Weights of a small mixture-of-experts language model, trained from scratch on English Wikipedia.
Size: vocabulary 24092, 50.2M parameters.
Experts: 16 experts in each of 9 layers, 1 pick a token.
Training: a variant of Muon for the experts, 257M tokens, 7850 steps.
Below are experts of layer 3 (counted from 0) of a mixture-of-experts language model. Rows are named router (the router's row for the expert), gate (a neuron's input weights, with its number), up (a neuron's input weights, with its number) and show model dimensions 0-191. Each number is 500 + 25 x the weight over its row's rms, rounded and kept within 0 to 999. Numbers have three digits each.
After each expert's rows: a language model's description of what the expert responds to. This comes from a sample of Wikipedia text that the model never trained on.

# expert 14
router:556458490515535446525514488546537485489490493523469423464468468522500516478475486436500503531482519466480500452513511506486502512486492506519528532497524492477490519538496526502491467488517521507512438552495500452493484498487475537495528496471537483512483484497554522521484480477522507535491552494508514512525554519516484501489498506482470471486502514536489487447500503474488485543496521465506490504485488486489446528471494483512459502495481533513490504518476521499479487470486519483495491483513520461537489484514493515514467566495498497502517492528556543518500480533497528520
gate5:547458509477503482515464494473520517515445461537529496479509529506501535525500507504479471517490519445504457503500483494493512529514493510520494529526531540508517490496480538470484509525492473497503474521481562574501511549460500515493498481567490506487467488495486496510501531495477506560501526502498532507499520503505533517503482528491510535470508477495523516501459530482509487603518495524440527488455498481486480474505495522476477488485513515454504440517501506484497509456491464497488486545513497481534494458491463512501543476518520497492507521524519501503515476495482511502
up5:492477524505498500445475480517541485499521497495510501439491487523534449543495513501448526493517508507458502556519492513498476489455506500500484538488475512507501509491519480519525474488509507508514494469484502492525516443565533465537505513552506458512522470499509476533477546478490503440501485507485527473492492493524459523540501481540475518518523518520519515500518459512477489460471508461526548476493476511492452524521467522467511531492500483501465502470499449540535460516529491507492518481487519507473485504476521495510498522509461490506505518490473527534460548528462487498
Main verbs and auxiliaries after a subject in narrative biographies and histories, such as became, received, joined, made, signing, met.

# expert 8
router:582464480504545474516494515536558474468537500518457432474466430557484495489479511473482496519489549506479478467547527514486496492487479498537498545517522502480523499515516509509533478510519515524557454519474529492460481490503473510507512454468486482521496516483546556493487511478538506496498500499529498484549520524511488536488486474476499475506512473519522459457537513509498478543523541481491503508491473475493490529484483492541489498498506532521510500526472514514503494481472517486529493515481470483536469510496501511479480525512483495508528470503490515510500483497474505533
gate4:497538507467490546536508507516487514524487496505519488500487526519508508544446452555485466495483496485505433519511528475444503516492483488511501476493502495504485535495478435488514500485443502533501491480473539523508522477501505541478518525488497482477516517463535468562492512497502537501512508483539476466507508505508489462506467544509499477505459497530449503542487521464476455540479508493521482517496481536503475513474457522482513484514532481516538467510487552500475480515496507511468516474537480522514487497490495471500469489501490470488467453456505486535510448521506484533
up4:531543501466517502542505520527540489518492473506509517488493515514523522498520451514488473504471528520479489512504519485486511498485496479501523520496497453488519492512498512527513489462479549554539490516521491530526486472507493535472516496485505504539507526489491494515496498499571468503497502517538547458482492495491543498449497484497511559453461467544489490535531497511477504494498462474487490491469490432491502522512495473499499500491485472523502472473457507479526501484453422500485519535499529526495499482488524481489462467479461460476494479462507512499457518442470459481
Head nouns naming a person's role or a work type after nationality adjectives in biographies, such as football coach, politician, studio album, band.

# expert 15
router:542428467529536456506534488556538479478509508533478449478497436528465487487492492462485500515470522495513507473528530510490465478498500513532485532517512511472526536498530479504512501505524493521509446505504494503461509498452486507502512506479480480471484532513559523475490475493564529501509516505499494500514516532503522522485499489501463483509508461509509499458515495525501489534513506472463501519479486488508489530495499479515448474515533508543488510540492516484488505451486491509515517534503508468511512497492510521509444516510447514534533498493527555519468483505452538552
gate5:468479503497471501497481498476540496489495520462483469511528445462518478481499507497527498470479528455510494549471476516485497508468521500512474455487459502472506480510540464519460494537480483470462537498505531541481540459471526528508500478490499499475520496468514549471479502491493482437494488488504535511470530479498545502480529521458489484514547495516494511482498488557481460482515510521498508533462481484492513533493495502548510493482500555515454502504484492549541514471474493465520463497529526502457477536494519458488509501508456488491460481474483499509540526501484535489
up5:473504482492478515489550536518528503473515529463477524531523470489494506500483514474457520459480513482489504524548490523507454496504474471481467495532455485550523501521534460537500478549517445497483528458497525522501541506476465456475506490512474501517529495453485497492477480490490461512540491490472546518461519483463502479520512503448475454537505476503490502490478524527509496478514512505486495485501467511485464475484504542525480462514474542489484532514512440512519500465517529495524473491493517512483494506509512434513477528503517524474453502520485491479479520515521479449
Countries, states and city names or their endings after a comma or "in", such as California, Texas, Slovenia, New York.

# expert 11
router:543464490496517453511510483560555493491538478511473464460461458513481494479493496459472494536469513476495494468523506492495513514467482496524491504525536492466494491515514490498511488513498531525523460507474561445480485518471484501505510472482501446484479499482523535499498528471546513485487518511517492555504502552499482517462512464474494476505516463510505472453497501499500513544503495488461488508448493488535474523495474475513493512513517538516514492541467536556485459486521525534500501533490502496533473485476492510510467515489456488525519478501524528522488460534499511560
gate4:533545465489487405498478538526521500499490496518513530484502532490490457493538495516493493505507504490487469491488480520525454458517502491527564473485521512466479484488501515499513471475542479506516503498542480523479413492541504503513496515469428524497494481532484531508490500532519514502459498499468527479549472514466527501485510468520542485507498484521457475516530536482455510517484518519503495466540516487499474485511464498493471475516493491537542527509514521520471527462475529506499514517469486494484508498493495484483500512460474503490503518541515501446489510525482463519
up4:568493451498475491448475489514539514513520502499525521499491510455494475515498473508490486501502530487512518533517490488509555477467483474529533461463494518502524468528471492513485463510512498520536490483493482482452473507514510462499522532507469462464472514530484505489443508501512452530459525475500495510528499476484532496509480466470519501509531472499464524479521504476482472452482488497463492501489482522524492512493516503514510512501507454517557529537528531492504507455495475502461517492505496525459528520509444488503540461492478527558483516505487492475509447536527550523
Pipe separators and small numbers inside wiki statistics tables, mainly footballer career appearance and goal columns, plus dashes and "—" blanks.

# expert 2
router:561463472526533467535502493566526479478549509495474444483482452526503482490491504441489501525493530503493490493536544515505469494504475505532511547515540477455507506498527518493531528484485526513511454478491527471504498500493507490494535469499499438481494510482538502500479498476535524457474517526502495514531517568497480529495468480510485464526511508502503482452507488544509523521517500489498510512466510518531469498454504498519479512519548529536501487570485531497484473502478486508500520514512486472535500486495506479510458530500494479480526522525504515517532488503478542541
gate4:447491485516524512500517424488495497466506509493460491459502483484528510453521445486492500482486533510516512533496449473462523498492468473501517486457532476495486541511504489479508497511490496468525489518449579512452479486519531508483471458459470458495482529513484540489532502509488545537500498474504484481505548479484505501520509498493538520471485516457489509497489534509500512471508475507482514522452465512535473471473497497472470475535471489507493501486500532495509481509519527472440484495523522482507491501482478479521539504463521510539535479504532498464499505526517446482
up4:474482480522516480494491480479492497454510473529489501491517487494490483478523491472481534456511526515509474497498459525491506513528476500510518448487536497512460563513504485499503494482529463464483513494473519511471446440533462472493510472499496487506478547535486518507546481495464525539506477502507541474494510467506486522528501488480517538499503507508470520523511540521512496410487460477465513520473485462520471481486486477506414494498493476496500567496515507476516485550488498496479492486493529492508458508474513484495500536522537504514538512495544464475488478526508470490
Line breaks, pipes and separator rows in wiki tables, plus header words such as Votes, Candidate, Rank, Apps.

# expert 4
router:536431460502531422518501491560536472479544508509472459497489446513459447501505481469495522493508482479485490476515551501491506482485518508525511503520540472450506532533517511493515513513500529538529474534440501483468471509463495519478514479497504519476481494485521502507487487489550486529503517526514496519519549513508510502505521474474472468524511459498512478449514513526477492545524523509491479504510480499517483541449504495517494478500486555517509493501482508519509502495469505488510479496519484455534484536488481514519469548491475494540513464503510532526495468519476522526
gate5:492482494519507509510474490539472490529491485523550499485533512514472482515493482495509479506505521484522511539524482537554523559467534496461430491498508495484538539487534475513544510492518528508502490498475480496496473494487508474508504525525507500500481490495515492469507513500512505471530497532468529526503502528531479490475482542480524494440517482485488459477498508501508464517463560498507481484492458480526508527483533517519517526522542531479522457533489506503446485540450563492473526484484525479487495448476496488503442457541521501538490503510499484530490519476522455524
up5:516479481456507532527510526518499521504524474472484474483451472526482493524526512497508501512470495474506491503480547514533484527479474515497446496500493494495509513479462534499521543458448516491509463477489507495497525528458482454489501526498523564457493514493494516531495478494460506452512495532501506521464548508561448508505493519484541491494489519507489455471540503498515521463482495483526500530488512475492512509476507517521521509515492493484476507537501515555437525533503519485460525478509500529510491446533511484482472465506520508518473466514455518463500517567487497468
Determiners and adverbs of degree or quantity, such as such, many, most, different, more, especially, often after is/was and before than/as.

# expert 13
router:553478485489562456538533503539535488473519491518483467491458460520448489484489452492478467516482500473490477472518511475478509517513503512560459516514534497466489471518524504494540485511487536534509453482496522491489505505467520506486513518480496438490492524498515505505509500464536532507499487509519495538549519540501453536499479469505465477479520505471517472469513499524501515524528510499484506534454475477511491523490449479538480463538519513503486517540483513527493507501534512527511502501508496481532475535487502520518466507495436524507548495526497541506514457530485525498
gate4:506479477518501500494512472505471491533524539473527466450498476513450494490503529535475537492485528491450508489513513537495489525489501520493551515512476458520539527500512528512501467524511505512499472455507496485519514507532482444528554492526505518469517490507545547487526517558466484541518484511462478497559477486483464537521474505491507473529520514469487497495505488505495524527485553516471480469520477509488503487524534534530531504489509497506522510502484501525450508441526505498509446545556526506457482545506502501522491493486476509507525493554506462481506491501486487483
up4:498515504478499501480489512533560510471465503517452484481512535478509534466452521499488466514515474508539467491538476519508525522530489517555488513486523518502488481507498467479479492492489479503549510481491457509489517472511465477510515515508519515536512468520485485530462482495505493501438486505539498473503503489528488479487507503512483491498497544522470506531478488507451459448536492527474527520495519469500527491479535483479521543509472511515502495537598495483481452492448487527499480478479505501494496515515516465481499499499486514499529550518488489475525437539519534449
Degree, minute and second symbols and decimals in geographic coordinates, plus infobox field values like "Least Concern", units such as cm and sq.

# expert 10
router:502458472502532480567502515562515493459539500525481451507492455519494513471486431464509482507513555500509485478513510504462460506501509473528479540510533508488514504524539501520537512508491497509502466523474553504505504497489514530478515480469510475501506516502515526497492489465547535497469502508527488505531496542501444532491505451479472479516516484490530474470503503512471505578523521490527480499450489488514493506457457482529452483475506533501517529565485509525486500503493489525505488498498494502545482536500471502506471516514478507492512500521496518506483487493481564519
gate4:503483466548499511451474535555490510505544508498523501523491492495460492485512487508507466501504506510535505535500504511516454488493469555485498478466493484463516483473511535529515487493533509546469478492443505507474495473528509506568495465460490490501479533496512469494520492579525501456522511520503435521528474507501496466503494490558493489488467484533514498475469515520507504537472471530516501471453518454524548510473486498476499483486486498515452506498460525537518488503517477530478505473529488528547484524528494511525500512498465520498525507508459468511465505512496507479
up4:527472535521502522476493500502486532502553455482533451454498571527450514470501459511500474481460508530537510513461525534531525485493483495474469432510471484504509519535509510506535494494463491516491490527505520515491484529505509517475487506484496491466541476510525492534518495518530561480448468504489503483508516509465503505482515443506476498515494479499458515504510513528480465494539505490495470521502509506500485505465511469488515487492516486503505491511492477490503487523512459490545445458515467483536491469467516526525482543529444517477510470514464510481474495514473501445
Field names at the start of infobox or list lines before a colon, such as Born, Coordinates, Owner, Genus, Postal code, Website.

# expert 7
router:545459482530534476534491484563537456498566505489470430466457428539470487502477492463466485521475501509484515476540529520496494507490480513535492509508527504453494499506518484528525480525505524516519473470472501497459488505461505510489530462468482482505493515520544525487494500494528505504482491537529505528535519518485489522495509460493486477504499487492506457477509513517512517550508531507479506533466490485516478526501493463530489502489489528524515510517492521509502465478502519485532500512508490458542492505487512521503473556502439485487515486480504539528473489535476541546
gate4:473463490481474509487498496513484462552505489528524544480479488470527504527512473507491483585469534496528486480506494513467461514511531497489513513515507490536519507487515521481531484494475486466509488470455490507542463486535468481512499495490476480449506485510528494488511538498524563511483524489510523543493489492478479500483482487493498544527473500512485546535511471520514473520542517544512478505500480507518513519433476501484492478474489532531474526510524494492456478524499523518489521485493469486574516471476543509521512505511423485543501490488505469523505472541488532510
up4:520502534522553495488488485487508534497518506512516504513522544483529434555513483539482557479478452533496488517504504490540487489487470487496543527476506484547488512513523519537481478490533488501507482500506507483527489482512543475549540520499490470536490533486499506509507510456519463478525461506523520468506512505514523536480512469490513500486462522494463449466473510526485456501496534473532520521520497453521529494514536486526493515522537517507502513492488519510522507514497493510460508559545458530499490518532462509462540485494464485500502466534494553486479485456495531486
Nouns and ordinal adjectives right after the, his or their, such as first, same, year, century, season, city, novel.

# expert 12
router:536450490534519448557506496552560466460540521529450455486500464511465518461495462459481473526489514504494481469531541498503499494517452519536497543520542495468498528534511491531518495534513525554500461526465522517469488523492513490463524475493508479486493555511527562464488503464522516523473522506529496526524520512485511528496501487508486476501513476523482476466526522522479489531498513475504488509502488474529473528486504497527495490527528512518496484490461503513484511496502502522512491525505477462523472538513463497509468548517491502492543499491511513519479502494487539528
gate3:502470516489538501492531507484542534528508504508533421477537525506504494552483513486484508477477529498538482524501484483503519509489488496487501492522509516508508483535518446549470492526521515499527515518560484527434529549477484517497476555507510534523507504471510499488512485485497505525567508499452538533485486492534543498475488480467517516485527498484524491468520504469540478479477558522464484513490509528499502521484527517478497504510516536490516534522463510504504479512490548518504497437491525513528518523494541489556479472517510519536476478482496517505510510498514517547
up3:522515518521464519515482510527527495513519461501505490490480499511502453468511467534460442516514455545486508470492496500493507495511492507470479484493519445538508455459508498480503534499492492469501543512504501481534509545500540462486469550454485458504518515494505457502499480520492538488498472540472494449480488505527509528522544527491486494494471476519492518452512500569478509478477505451515508490467516535533446506523460530539518479475513474513495486501515475485516471506509497525481512540519481505517446457515449501508539486530474512545517475480489521508481486503489493504
Final or middle word pieces completing a longer word, often before punctuation, such as auc-tion, radi-us, robu-st, acqu-it-tal.

# expert 0
router:567475481498524440555483464549514479512546486523446481497468456527465479526503469439503491510521511498497491474526559528494507476493504482490480498521525505466486515519498513511519491504479527511526464534488516479445486490469488502475507472465503463481488505490552542492475514489519473516463514524498507487505534507517495508491533506496494479509493525521500482459506487515525489518503522484478507505487490499524450522504509441522500493485501529514513510509481527528524499489477508493501531524490486449514467553472477495543486544505487468510519505471547497526497466527458561540
gate3:516515477457516517517506526501519519486516493477499524481448482490498476473472479500524468503482535468519489507488497519478520462535509514519500472477469513525543492538514480508507466518505509447486536514554469508464500490507536497510524460494471451480477476488488496460524482476507512511517529496502477495519482523423475529486452460518525497480532526499501486495458499463497506485497491508585511470474525467505498481494502543513486471473455531516543467450518523524528465517486511499510474538484565482555524496502478513490508528509495541502482523514487495514475540497502472494
up3:478506511524480478477484494491540482520550512536503471526507527487484530464506494461499513525480529505518533476478521540468484508492519488497553494454519518495502524522486475470470505488449499489453518462491499541469503503492510517530518536484537503517501482484547512458498525505493517485483474495483446473488518478507531505467526490523492490495529534534499481476528527506521516506502500452475516494486501471477512480484508542432559482501499513512526479475512465504519415483541533474494510458496486496474451492519510525484492481479493525485500517462431476467498506518528467522
Sentence-ending periods, commas and clause-opening connectives such as which, that, while, However, where sentences or clauses split in prose.